From a checkpoint of a small mixture-of-experts model trained on Wikipedia.
Size: 10 layers, vocabulary 8192, 92.9M parameters.
Experts: 160 experts in each of 10 layers, 144 squared ReLU neurons an expert.
Training: 625M tokens, 4769 steps.
Below are experts of layer 7 (counted from 0) of a mixture-of-experts language model. Rows are named down (a neuron's output weights, with its number) and show model dimensions 0-95. Each number is 200 + 20 x the weight over its row's rms, rounded and kept within 0 to 999.
Before each expert's rows: a language model's description of what the expert responds to. This comes from a sample of Wikipedia text that the model never trained on.

# expert 15
It responds to: Opening pieces of personal names, mostly surnames after a given name, such as Hal-ep, Mor-in, Gar-agiola, plus first names like Matt, Rick.
down0,209,192,176,170,219,203,169,186,195,200,198,195,205,215,194,183,183,174,210,163,222,204,170,205,207,209,180,192,218,174,224,177,213,186,219,189,213,217,182,182,168,222,206,191,188,222,181,181,174,136,205,200,189,208,176,204,209,197,233,197,196,202,182,178,216,213,222,217,232,199,212,159,199,163,156,215,195,185,212,218,215,225,217,189,234,225,195,182,209,219,214,223,180,218,209,195
down1,214,172,191,188,171,205,228,199,172,193,170,198,200,214,246,193,203,176,179,214,182,238,188,229,206,187,204,201,185,204,227,253,217,195,162,207,224,220,195,175,226,198,190,218,204,224,182,194,200,207,208,199,202,193,206,182,215,193,211,181,182,165,190,246,215,220,181,160,248,201,187,208,171,181,200,182,194,200,149,196,228,185,212,171,173,195,179,197,213,224,195,197,204,179,228,199
down2,236,176,176,199,194,209,208,191,192,226,199,224,188,160,208,187,225,194,197,202,192,183,176,176,190,190,231,195,202,240,165,166,181,233,185,212,205,212,194,193,186,197,166,186,177,188,190,177,188,197,202,164,208,212,205,241,229,202,203,200,191,193,218,204,175,204,189,162,226,177,215,184,199,217,221,203,226,172,234,173,209,231,255,260,211,208,208,194,234,191,187,176,202,171,208,208
down3,216,203,212,216,171,197,203,144,200,155,189,193,192,169,206,217,186,197,174,182,224,204,198,195,211,179,213,232,170,203,197,209,200,216,215,174,218,200,202,209,215,173,224,190,192,216,167,239,170,210,210,230,184,225,188,184,169,206,177,181,199,164,155,195,184,185,189,194,204,205,196,197,204,199,219,163,197,206,209,222,198,201,211,185,206,187,185,218,213,217,210,198,212,220,183,205
down4,237,197,214,211,202,213,187,219,168,191,201,197,187,189,201,166,191,182,212,214,219,203,182,184,176,211,182,202,201,163,163,191,225,227,217,205,200,209,177,222,206,203,185,186,208,218,186,207,182,188,188,194,179,181,196,218,199,160,185,221,193,226,192,216,220,208,173,178,210,185,222,233,185,192,176,163,172,193,187,170,195,223,193,246,209,158,219,167,222,191,217,217,202,202,178,210
down5,232,229,169,183,215,248,200,178,198,168,180,209,176,217,169,221,199,148,190,183,183,185,195,171,222,220,197,206,187,183,206,200,200,201,198,201,191,171,184,205,199,164,186,210,225,180,244,209,184,217,188,201,176,186,165,187,175,237,197,222,221,182,198,222,218,231,229,219,181,214,164,174,171,203,252,203,174,180,191,187,223,226,199,192,195,158,227,191,189,200,205,247,186,196,224,166
down6,220,213,192,187,211,189,240,228,186,215,243,215,186,216,203,225,205,216,205,191,196,224,188,172,176,198,190,211,191,216,203,181,222,216,223,171,231,186,175,230,191,227,234,216,217,184,240,181,192,204,203,181,228,205,184,197,218,183,148,192,193,186,197,188,213,193,194,180,177,209,188,199,186,197,213,186,200,161,228,170,187,178,211,188,157,195,192,210,185,202,239,171,220,209,220,211
down7,174,206,229,183,210,209,196,236,197,165,223,211,170,218,228,215,174,236,233,158,175,204,166,237,178,203,242,168,177,211,177,184,228,208,233,185,206,215,199,203,178,179,200,190,184,183,165,190,190,225,224,228,170,201,211,193,236,189,191,178,191,225,210,203,220,172,201,256,210,237,241,190,187,193,201,183,201,192,192,217,183,180,203,215,204,204,195,240,189,189,191,237,191,200,202,206
down8,138,202,207,214,195,206,204,210,203,200,176,211,190,198,215,204,184,182,207,207,204,181,235,192,216,186,178,199,186,241,216,219,169,203,209,184,173,239,206,213,164,211,207,173,209,219,189,187,192,190,218,195,237,190,218,231,192,189,166,198,197,216,216,237,233,158,200,166,186,213,216,212,211,211,255,209,192,200,200,193,188,183,198,240,223,179,178,178,208,184,219,223,190,191,214,209
down9,225,202,173,190,198,161,193,206,178,170,194,213,184,189,191,208,207,220,221,212,227,189,184,210,215,203,198,194,203,229,226,230,246,192,223,229,185,202,171,223,185,217,187,195,199,235,214,216,198,195,176,194,210,179,177,236,224,176,163,208,194,202,211,186,186,161,254,195,165,191,196,235,227,240,214,221,177,180,201,202,197,202,174,184,192,232,176,188,179,156,204,215,222,207,167,189
down10,160,224,195,193,181,179,196,215,200,166,188,155,184,185,225,223,207,227,185,179,189,165,217,173,187,170,211,185,190,227,231,207,215,178,231,210,188,190,193,204,189,180,173,225,231,223,201,185,201,199,181,213,177,199,192,188,204,182,189,206,221,199,216,208,224,218,170,234,240,201,204,224,205,195,196,219,193,182,199,161,174,212,220,146,238,227,202,235,180,204,222,221,209,258,203,197

# expert 30
It responds to: Leading words of proper names for places, universities and organisations, such as New York, United Kingdom, North, Royal, State Highway.
down0,204,175,221,193,202,180,185,222,232,221,173,226,200,227,152,210,168,216,202,231,218,243,216,205,189,154,182,195,210,192,189,218,197,193,197,215,170,207,228,205,207,213,188,215,192,182,185,193,210,213,188,221,231,190,199,210,228,199,203,145,178,158,217,160,195,211,159,227,214,225,206,229,176,194,187,201,188,237,220,205,202,209,195,194,194,160,183,162,206,196,233,214,210,205,206,192
down1,207,201,233,234,192,181,221,204,212,211,215,174,175,168,231,188,212,181,190,213,204,158,218,170,205,221,206,199,181,210,173,180,230,189,186,186,203,197,178,190,198,209,175,177,224,199,186,188,197,191,203,204,171,171,185,190,205,193,159,236,200,168,194,219,192,206,215,219,204,178,200,217,195,206,194,206,218,171,189,215,212,195,261,222,194,189,203,223,176,200,199,205,196,163,221,203
down2,220,204,207,213,212,208,197,205,215,167,176,195,209,240,206,190,208,179,178,144,178,214,204,179,163,189,178,206,185,226,177,199,181,207,228,211,197,211,194,166,218,180,187,208,211,221,222,175,203,259,196,176,205,199,204,190,197,206,233,251,218,203,205,187,215,205,202,206,205,187,205,185,235,189,183,199,229,188,218,203,206,168,192,202,212,209,155,248,204,195,190,189,206,201,156,190
down3,174,224,179,212,179,204,201,192,219,231,197,139,174,186,195,226,217,180,157,184,187,197,197,191,179,202,180,224,199,197,167,202,193,180,184,187,203,186,190,185,225,132,205,203,226,171,198,220,218,178,226,212,236,182,210,231,219,219,150,203,205,213,173,175,185,184,211,215,204,202,182,202,194,180,222,212,225,194,197,229,217,190,186,241,224,201,218,220,176,178,199,192,209,217,191,189
down4,226,188,177,229,185,191,217,174,198,218,188,180,187,200,194,197,168,193,214,210,214,177,189,203,211,213,161,198,171,179,183,202,161,209,226,216,194,194,192,198,216,175,184,215,214,195,191,192,239,161,205,179,165,176,191,234,194,211,203,215,218,191,207,191,205,216,186,189,186,209,216,208,266,224,197,212,208,223,198,178,176,201,242,221,179,189,215,210,183,209,207,209,182,196,196,208
down5,197,225,219,221,183,222,203,225,194,178,198,171,211,206,193,184,206,211,227,184,204,176,192,199,189,153,205,188,196,194,280,181,192,210,245,189,190,240,177,187,196,190,164,223,233,223,206,181,173,216,233,190,190,198,197,194,185,184,194,205,208,190,184,197,201,170,188,193,199,213,217,217,211,212,225,193,211,179,154,180,214,189,193,192,194,195,218,211,191,198,179,199,205,196,190,183
down6,166,189,234,178,208,194,209,176,215,202,155,208,217,199,209,208,253,228,188,228,170,180,221,183,187,213,197,234,234,213,145,220,215,200,213,206,194,203,179,178,207,206,179,214,185,219,159,226,229,223,214,203,240,202,221,172,181,181,204,205,191,211,165,205,174,183,177,222,215,210,204,213,200,204,210,210,153,211,207,211,197,214,184,185,210,192,213,216,209,177,219,199,191,183,176,217
down7,198,186,254,168,185,222,166,208,237,178,196,227,187,221,164,232,214,204,223,205,228,141,205,162,216,182,196,185,197,223,211,176,180,226,187,227,213,232,191,202,178,197,161,212,240,210,210,203,166,245,224,213,174,175,178,199,179,221,183,190,214,188,179,167,211,202,211,204,210,199,190,224,225,198,244,205,197,199,190,171,191,181,187,235,219,210,227,229,218,193,193,197,171,180,197,179
down8,200,187,171,216,182,214,194,185,190,206,214,193,217,209,192,191,201,181,183,206,173,203,226,198,180,214,216,213,199,218,252,198,229,218,182,212,203,213,225,209,207,197,229,195,174,208,155,217,183,194,188,176,210,206,227,168,201,203,215,224,204,181,208,231,177,200,168,187,199,170,221,204,242,234,191,200,187,198,184,213,185,179,207,181,219,197,208,167,206,186,197,219,190,192,208,226
down9,239,184,222,191,198,209,183,178,196,205,202,211,198,229,195,196,149,181,215,232,239,220,202,194,225,219,178,201,214,199,166,163,200,193,189,197,220,178,215,204,188,233,194,200,184,233,194,180,220,186,196,203,202,164,207,212,201,201,199,228,238,214,187,224,206,211,188,224,172,225,200,166,216,179,199,202,196,182,211,152,191,187,220,222,199,200,245,204,198,190,194,196,190,180,185,182
down10,175,213,213,200,221,214,170,181,150,203,171,174,194,203,222,192,197,196,205,196,199,239,191,217,222,181,221,211,218,197,207,168,222,163,201,218,252,188,194,199,205,184,185,182,213,235,191,198,187,239,208,203,221,176,183,197,212,180,192,214,215,209,170,237,207,185,206,155,202,197,212,242,171,194,199,208,178,192,209,195,174,202,231,183,212,178,211,204,211,224,221,218,212,218,189,229

# expert 58
It responds to: First names and city names, often split into pieces, such as John, Robert, San Diego, Boston and Chattanooga, in credits and lists.
down0,196,167,238,200,214,241,174,199,197,218,231,200,204,201,192,227,217,193,193,207,176,215,220,228,208,219,216,235,190,187,194,188,185,204,187,192,167,157,145,205,188,190,140,209,216,184,196,228,208,226,182,214,187,187,208,224,201,201,203,193,210,197,198,205,193,199,219,202,206,175,232,190,182,180,207,196,195,197,187,169,194,211,174,188,197,221,183,231,213,215,209,152,197,190,230,199
down1,214,167,211,216,190,231,180,184,193,207,192,214,195,201,187,221,211,221,179,192,203,193,217,180,228,186,195,207,218,189,189,208,220,217,154,202,225,256,189,208,200,193,208,228,188,212,209,198,201,186,197,227,189,161,208,211,188,201,189,227,185,187,219,203,231,216,209,166,238,160,182,223,189,186,187,174,191,220,216,195,244,214,213,198,189,212,193,198,179,202,229,229,183,184,175,165
down2,215,213,197,243,211,178,169,202,163,218,201,206,207,204,177,209,205,198,203,238,197,184,177,183,194,168,221,201,196,186,179,179,225,182,205,198,212,202,190,242,210,213,203,221,187,176,227,226,202,197,242,186,160,191,188,174,151,181,186,215,209,188,200,201,202,233,207,205,203,234,245,186,200,236,206,175,222,173,217,201,202,195,194,159,207,183,207,212,140,186,182,209,200,213,209,197
down3,183,199,192,229,192,212,186,179,202,206,201,239,227,197,203,192,180,200,194,223,185,187,164,199,232,209,135,218,231,215,228,193,189,190,161,208,196,230,225,217,217,221,212,187,185,190,222,225,183,180,230,189,206,244,202,204,208,205,180,187,175,210,180,191,193,228,220,194,176,194,189,224,221,201,225,229,231,204,178,202,220,150,162,203,200,207,204,188,221,188,198,182,188,202,178,174
down4,183,188,171,191,199,233,194,200,179,197,196,213,206,203,201,207,210,195,200,204,175,216,224,215,225,178,217,187,179,203,230,198,219,221,221,216,175,178,198,205,219,189,198,218,187,200,213,194,174,207,191,212,231,209,175,186,165,202,228,187,253,248,185,149,192,211,183,169,213,216,212,199,204,177,183,257,211,196,198,210,214,202,205,208,208,180,230,194,204,179,195,199,192,207,177,217
down5,173,209,212,177,216,203,189,224,141,203,192,190,207,199,245,205,210,182,184,208,181,186,184,187,211,232,197,192,176,163,203,191,176,170,150,177,223,199,181,224,204,197,180,180,220,226,190,207,271,172,185,179,172,210,214,229,215,156,227,209,230,199,217,185,214,197,211,175,208,221,243,164,198,188,207,210,223,210,200,225,216,175,203,210,196,205,221,207,205,201,239,240,202,207,206,199
down6,203,211,215,184,195,183,210,199,191,192,211,196,167,158,198,173,176,220,183,219,180,197,198,204,226,241,221,199,200,198,175,203,220,172,182,202,187,203,205,221,244,192,207,204,230,192,203,179,204,179,224,197,172,182,208,213,205,195,184,219,193,185,189,212,215,196,205,200,203,222,219,243,185,176,191,172,203,165,193,181,181,200,175,204,236,227,206,184,186,206,201,189,218,225,225,197
down7,230,193,175,216,219,202,197,186,203,170,196,180,198,161,189,234,208,186,156,186,201,183,196,192,168,210,192,205,188,204,208,235,206,187,183,206,198,187,209,209,179,213,217,187,204,217,225,205,213,225,177,172,193,219,198,229,197,226,224,186,225,183,214,222,256,187,192,252,212,243,206,197,195,229,226,211,160,178,210,180,220,186,195,208,179,199,197,226,182,203,209,195,199,153,215,227
down8,211,183,196,220,231,206,176,190,224,183,176,219,232,196,224,216,148,235,196,214,199,205,196,197,235,182,212,186,181,212,193,202,215,249,200,180,224,229,207,208,214,216,179,211,179,198,197,195,174,169,234,196,202,222,178,199,193,185,196,208,184,254,180,182,211,215,210,186,203,198,236,210,243,208,175,193,202,221,198,179,222,170,229,193,168,192,200,193,208,246,201,208,201,179,182,193
down9,187,212,182,211,202,160,210,185,210,176,235,165,197,199,195,190,237,194,193,207,198,211,216,183,203,212,185,179,192,216,178,208,216,209,205,205,204,210,185,218,154,227,218,220,195,227,173,182,190,207,190,192,178,186,206,198,192,236,209,177,227,182,227,252,211,183,214,176,185,169,195,188,177,203,160,213,182,181,214,187,219,219,185,182,193,191,250,195,194,186,221,184,190,208,202,210
down10,211,254,199,196,190,209,195,198,206,201,214,233,157,192,195,199,192,246,225,206,176,200,225,201,157,199,217,179,191,228,172,187,207,181,227,185,200,225,199,200,219,184,223,211,179,227,212,224,165,182,226,190,221,198,207,178,242,205,203,199,232,217,216,195,199,168,193,181,254,181,207,224,164,187,216,225,198,201,199,194,214,212,173,205,224,181,190,178,235,184,198,187,196,168,193,197

# expert 29
It responds to: Word-initial capital letters or onsets beginning non-English names, mostly Indian, Arabic and Slavic, such as K-erala, Kh-abarovsk, Sh-ri.
down0,205,183,218,201,206,224,207,157,198,197,211,190,189,220,198,205,211,172,182,201,207,204,232,224,236,162,217,209,187,208,149,188,153,234,233,198,200,225,184,214,237,185,194,201,225,200,200,189,171,202,227,188,182,221,179,220,181,210,204,220,208,189,180,199,186,205,225,175,230,160,195,192,216,206,226,197,219,199,186,187,177,205,186,224,225,228,196,208,226,205,225,203,165,177,171,200
down1,186,191,207,204,173,198,218,178,200,200,217,181,193,191,200,204,220,204,208,236,215,226,215,209,206,225,178,208,233,218,193,198,174,199,200,231,184,187,195,155,206,201,250,204,192,191,183,220,209,214,215,209,186,161,209,233,234,203,211,182,179,231,199,181,209,209,220,222,202,214,180,227,168,194,167,208,182,190,192,217,181,208,217,199,206,165,196,200,192,202,216,179,208,204,203,215
down2,206,177,186,254,189,186,216,204,203,191,185,216,141,219,254,196,201,184,182,221,216,174,177,154,195,198,188,210,197,199,212,205,185,182,219,180,200,249,197,201,194,200,187,211,210,232,204,211,229,183,216,208,188,207,181,174,160,195,212,218,189,203,173,172,189,193,178,205,177,193,161,247,217,216,195,219,191,189,218,180,163,207,209,198,180,185,211,184,212,175,184,220,195,162,190,212
down3,206,214,216,210,189,202,206,233,216,173,215,173,197,193,190,179,238,210,170,177,193,209,175,179,210,176,209,192,180,232,203,201,169,190,212,214,199,181,208,175,200,178,223,225,219,194,195,224,225,185,218,216,208,173,202,196,243,181,204,198,195,197,219,184,207,166,212,203,215,191,193,203,203,161,212,192,233,186,212,182,193,183,202,215,220,230,211,195,192,162,207,219,225,190,213,180
down4,218,162,187,193,200,179,216,183,200,236,175,202,193,182,187,197,188,186,183,220,212,173,223,201,187,167,192,205,205,206,191,197,206,223,162,196,164,216,208,191,159,202,238,204,191,200,202,205,227,224,222,189,215,236,188,233,181,192,210,202,212,196,200,231,202,208,215,230,211,182,202,207,177,206,182,193,194,214,207,192,181,181,179,205,203,217,188,176,197,206,150,180,199,176,185,181
down5,226,197,185,253,225,207,195,204,201,181,209,198,198,217,200,209,218,249,195,196,203,181,218,209,174,215,210,189,173,214,189,185,220,203,205,198,178,228,192,226,192,194,190,180,178,201,228,164,249,182,179,222,218,237,209,199,226,190,207,237,204,195,226,210,213,152,218,185,158,196,188,202,181,209,200,188,181,196,205,239,211,217,183,167,219,188,207,187,202,202,200,198,177,208,187,238
down6,167,189,183,200,225,202,187,184,206,193,177,215,208,220,169,219,199,182,229,164,226,222,196,165,174,210,194,181,190,197,223,185,214,196,210,204,210,242,219,190,202,192,201,171,205,181,211,212,193,209,196,185,208,245,223,231,223,166,179,191,226,197,199,209,235,181,184,192,209,181,162,184,216,222,185,207,198,201,223,171,155,219,239,187,196,201,204,218,204,186,201,231,186,207,239,204
down7,209,216,203,206,204,207,195,220,193,240,156,223,214,195,246,197,183,213,211,199,194,198,201,253,199,172,193,209,175,211,198,173,227,151,204,198,216,220,207,195,195,167,228,166,181,217,193,190,184,221,224,217,227,184,208,190,189,208,199,213,192,192,209,190,189,187,229,210,171,203,200,185,193,179,197,205,179,209,217,173,204,207,181,164,174,207,219,191,163,216,217,174,165,181,218,178
down8,194,205,192,215,173,206,210,197,227,203,179,196,211,245,186,188,180,204,169,195,188,200,197,192,171,212,193,209,229,221,198,196,147,199,214,250,238,161,215,173,162,181,183,192,186,213,183,208,189,183,199,217,200,176,174,177,231,146,208,210,183,182,199,225,194,187,198,196,195,201,216,200,176,214,192,200,226,191,194,198,219,192,197,224,209,189,212,203,177,215,193,204,204,192,221,224
down9,179,206,132,218,185,192,215,186,233,236,200,189,210,213,202,249,204,203,175,256,226,186,185,229,202,189,198,189,211,245,205,182,210,169,210,221,238,192,182,195,197,186,197,204,207,205,203,194,197,201,208,163,199,199,178,182,232,190,190,193,194,202,176,214,149,197,175,198,199,213,192,182,234,224,208,233,167,217,208,193,161,224,213,220,189,195,193,197,197,228,214,200,167,222,187,189
down10,201,143,205,176,222,217,175,190,170,205,213,186,192,232,181,195,204,218,211,174,216,202,216,244,202,160,203,214,178,186,175,194,184,183,175,208,209,201,197,239,203,209,194,223,178,209,203,189,208,201,208,208,177,199,189,199,229,191,172,227,219,192,176,251,206,201,233,212,178,180,234,185,205,217,212,221,219,213,194,180,163,192,236,157,198,211,197,194,178,137,234,209,198,202,196,191

# expert 50
It responds to: Lone space tokens, mainly before numbers in tables, dates, citations and statute references, such as Geo. 3, April 15, 1912.
down2,189,204,181,224,174,201,238,194,146,196,231,213,166,207,226,197,227,197,204,195,227,213,182,223,196,183,205,195,212,194,192,206,175,192,210,198,174,187,201,202,219,227,190,207,218,202,192,184,207,181,208,193,227,158,208,182,195,210,204,207,238,169,184,248,192,200,227,178,211,168,163,177,212,194,218,182,189,214,229,164,181,208,156,236,160,180,183,228,205,204,180,201,242,214,220,228
down3,198,235,192,200,170,219,187,185,207,200,172,177,173,181,244,220,182,191,192,190,246,225,190,222,150,176,191,207,176,241,204,196,184,199,228,152,160,190,197,264,190,211,194,219,213,185,199,209,209,211,201,227,241,204,199,214,190,198,198,165,220,165,183,211,199,204,169,191,230,223,176,216,205,201,189,246,224,184,182,193,193,174,179,204,209,193,197,196,217,207,212,210,203,180,210,226
down4,205,216,183,191,198,211,179,194,235,170,201,224,184,217,203,199,173,243,188,197,227,244,208,179,212,172,200,177,227,188,194,224,202,173,197,225,166,199,214,165,173,196,198,216,237,194,190,202,206,187,188,212,251,188,200,190,229,184,231,199,202,212,234,168,179,175,181,183,228,229,214,187,180,181,172,168,172,202,214,221,208,215,211,205,209,202,185,198,188,206,176,222,173,211,179,187
down5,234,198,174,153,199,208,240,232,189,202,189,175,203,185,171,187,203,201,204,211,206,197,159,157,245,207,184,209,220,192,208,200,210,223,178,205,220,206,196,180,207,214,208,216,168,213,214,232,202,235,231,238,180,202,212,206,201,212,212,223,151,230,205,184,220,206,183,196,185,255,195,182,204,229,199,168,228,189,159,208,181,220,197,191,206,202,219,212,216,205,146,164,201,210,200,203
down6,233,204,227,205,222,197,245,164,224,217,218,233,204,191,204,227,169,190,236,192,184,173,200,173,196,217,221,204,167,213,200,206,229,196,208,177,208,208,191,215,174,195,197,204,210,181,196,213,192,207,184,191,229,196,180,188,191,221,253,183,178,200,213,227,216,224,224,166,191,217,203,228,224,223,192,193,151,251,168,202,184,186,182,154,204,206,185,236,179,185,173,219,173,189,216,204
down7,176,172,241,189,182,171,190,207,196,207,193,218,225,192,211,181,226,222,191,214,214,151,198,187,223,227,199,206,219,185,189,202,227,194,236,161,240,154,205,181,176,197,188,192,187,158,173,209,232,237,186,209,219,200,221,207,175,206,201,197,198,223,209,213,212,203,216,186,169,185,153,196,210,230,199,182,203,212,196,182,200,200,180,214,245,237,219,196,189,187,199,166,230,201,218,227
down8,171,189,208,171,193,181,200,215,227,221,198,197,194,182,221,203,209,172,178,205,210,221,193,246,200,205,222,231,184,214,204,245,169,177,195,140,200,199,199,214,195,185,225,185,208,197,209,173,200,188,213,230,179,214,211,193,183,229,212,150,181,176,204,202,181,168,207,212,169,191,207,203,186,202,201,210,175,223,243,185,208,179,185,225,177,221,229,219,231,180,236,207,209,206,223,200
down9,230,207,223,227,216,196,238,188,211,210,208,209,173,203,242,198,186,182,224,198,198,160,192,223,166,205,171,242,246,171,205,179,165,180,198,220,181,216,156,238,192,184,183,209,204,153,203,222,177,219,169,183,228,249,193,186,205,197,227,156,202,182,209,195,218,192,187,198,183,176,240,205,203,193,205,210,171,223,192,219,207,188,187,169,206,201,176,194,204,209,223,223,217,195,217,204
down10,206,217,212,213,208,214,275,237,198,168,209,209,205,196,204,225,203,205,213,218,175,209,177,179,157,218,202,191,164,231,204,182,186,189,222,211,213,202,227,197,195,210,133,161,201,195,161,201,215,215,196,198,162,203,194,204,209,224,203,204,178,211,187,196,215,200,172,159,185,222,200,229,190,172,187,193,185,186,227,204,224,169,201,198,207,177,194,195,190,226,214,206,224,210,189,185
down11,195,212,244,199,212,254,183,205,170,196,194,183,213,182,182,170,174,217,230,219,177,211,195,207,187,193,192,199,167,180,207,190,228,206,243,196,182,179,199,172,187,195,182,234,208,200,213,171,225,212,219,196,215,194,196,181,196,192,197,233,214,207,209,205,169,206,203,181,210,203,233,173,201,183,192,195,220,183,202,214,224,144,177,226,190,233,191,222,193,256,203,215,197,164,165,188
down12,222,167,198,184,183,252,236,187,188,207,216,207,206,181,211,186,175,213,208,232,208,234,191,163,252,200,192,191,175,186,178,208,193,202,172,179,222,215,203,224,199,183,184,166,220,187,174,240,197,194,215,185,233,178,192,191,165,197,204,208,235,190,180,186,229,194,199,217,206,256,243,184,228,179,207,200,208,172,225,220,186,179,203,167,215,225,238,205,205,179,221,207,211,184,192,196

# expert 35
It responds to: First word of multiword places and titles, such as Saint, Fort, Cape, County, Sir, Princess, and place pieces like Dur-ango.
down0,198,207,184,189,207,194,203,193,179,219,212,188,177,218,211,216,168,223,236,197,205,205,221,163,221,200,202,224,193,218,233,204,224,196,196,200,169,232,200,232,189,211,204,231,199,189,188,200,218,203,193,192,201,228,182,180,241,208,207,187,184,216,178,195,172,154,195,191,150,225,168,215,199,187,218,192,210,190,213,187,184,239,210,204,135,214,182,233,213,179,235,175,191,238,210,210
down1,226,221,204,182,204,229,207,168,196,224,184,181,203,204,226,186,182,179,210,191,185,194,228,211,197,157,187,200,178,215,169,208,219,195,186,243,174,189,159,216,225,195,208,224,235,189,200,205,225,192,200,188,194,196,194,195,227,193,234,176,189,223,191,200,200,190,162,177,197,226,191,179,217,195,196,201,202,225,194,207,188,213,181,199,188,161,200,185,239,224,189,216,241,250,189,212
down2,170,161,171,168,169,196,204,227,181,179,206,164,205,195,209,181,172,173,204,171,246,196,195,207,216,218,194,190,181,207,216,176,179,190,205,190,196,202,194,200,231,194,203,202,230,235,208,159,174,229,232,213,177,192,187,224,201,191,194,230,165,252,210,204,214,225,211,185,187,206,219,197,186,194,231,203,218,196,195,232,206,251,172,213,176,195,188,188,217,254,205,215,209,177,203,208
down3,199,214,193,231,193,224,267,201,236,200,213,211,183,207,204,203,188,198,189,215,239,253,224,188,197,167,214,201,221,190,170,210,188,182,219,218,211,199,145,211,192,166,222,200,204,188,247,194,161,208,192,170,191,189,209,222,177,200,232,234,185,211,196,201,206,205,205,192,192,199,196,225,224,181,208,183,180,232,195,241,198,206,198,190,211,193,206,198,233,240,218,213,169,162,186,203
down4,199,187,215,183,237,209,203,204,217,240,191,242,225,172,210,184,181,199,186,212,195,215,223,158,211,215,210,206,192,190,215,217,207,183,176,168,183,237,181,228,199,198,233,197,213,240,229,194,214,219,185,202,214,199,204,197,191,181,204,211,204,207,204,161,215,200,192,193,203,215,194,197,203,182,217,193,213,210,208,219,194,175,206,178,196,231,227,191,237,185,190,182,188,197,220,197
down5,200,197,214,209,151,197,242,197,173,216,196,187,200,221,244,182,201,176,215,201,194,178,193,187,166,210,186,199,227,187,190,208,204,185,179,188,214,217,179,196,205,215,169,222,183,211,217,187,214,186,203,184,209,205,199,180,184,226,209,219,210,187,196,234,226,216,192,209,163,205,226,225,214,199,213,206,161,199,203,207,208,228,197,208,172,185,234,202,204,190,203,213,192,232,203,181
down6,205,210,192,180,176,191,253,265,177,173,193,167,208,182,176,211,219,175,206,169,185,169,208,212,191,173,233,210,204,230,196,196,179,196,228,207,220,226,182,188,201,211,206,222,173,210,242,182,221,191,230,231,182,202,209,197,220,218,201,207,143,238,187,176,229,199,221,235,180,178,193,197,196,202,217,166,223,205,210,205,178,230,228,164,170,184,182,194,206,224,207,229,173,180,197,236
down7,208,219,237,217,226,188,215,201,225,175,205,210,185,190,193,202,203,244,187,174,191,206,190,232,205,198,179,186,211,189,172,206,209,168,205,175,195,179,171,222,220,222,203,192,223,200,181,238,183,177,167,169,197,241,194,203,196,197,209,213,182,226,185,194,208,218,219,210,228,203,204,180,180,204,152,218,225,205,210,194,207,174,204,237,200,211,179,222,213,196,194,203,203,181,257,219
down8,195,203,155,202,201,214,214,206,170,214,194,187,232,204,211,170,185,227,202,193,200,189,172,208,202,222,224,205,193,195,151,196,213,188,164,215,229,177,199,219,232,227,165,249,196,155,197,218,189,180,178,224,199,194,203,196,190,241,209,196,201,205,184,219,193,187,212,209,201,162,194,192,210,181,208,188,177,237,199,155,188,174,177,171,166,221,194,199,210,217,201,216,220,187,170,221
down9,231,253,211,177,190,194,206,207,205,199,225,177,200,167,208,241,214,190,185,227,202,177,192,175,191,186,198,220,239,132,212,176,192,198,189,181,240,196,200,187,212,213,213,211,221,221,206,217,187,172,247,220,198,217,196,184,225,153,173,175,232,198,196,181,188,219,215,234,225,219,167,181,211,211,194,206,204,173,206,204,195,202,196,211,222,201,193,180,197,159,191,186,209,160,195,222
down10,193,184,161,205,172,202,236,201,189,205,201,199,223,197,188,178,182,191,173,194,204,212,197,201,185,162,177,228,200,203,180,223,194,195,222,206,208,204,202,209,142,210,213,195,207,216,198,198,212,188,210,188,227,211,156,182,195,217,196,206,188,189,228,225,205,200,173,192,189,196,216,220,174,193,210,212,176,206,205,235,213,199,180,213,166,204,204,178,209,265,190,200,249,226,238,190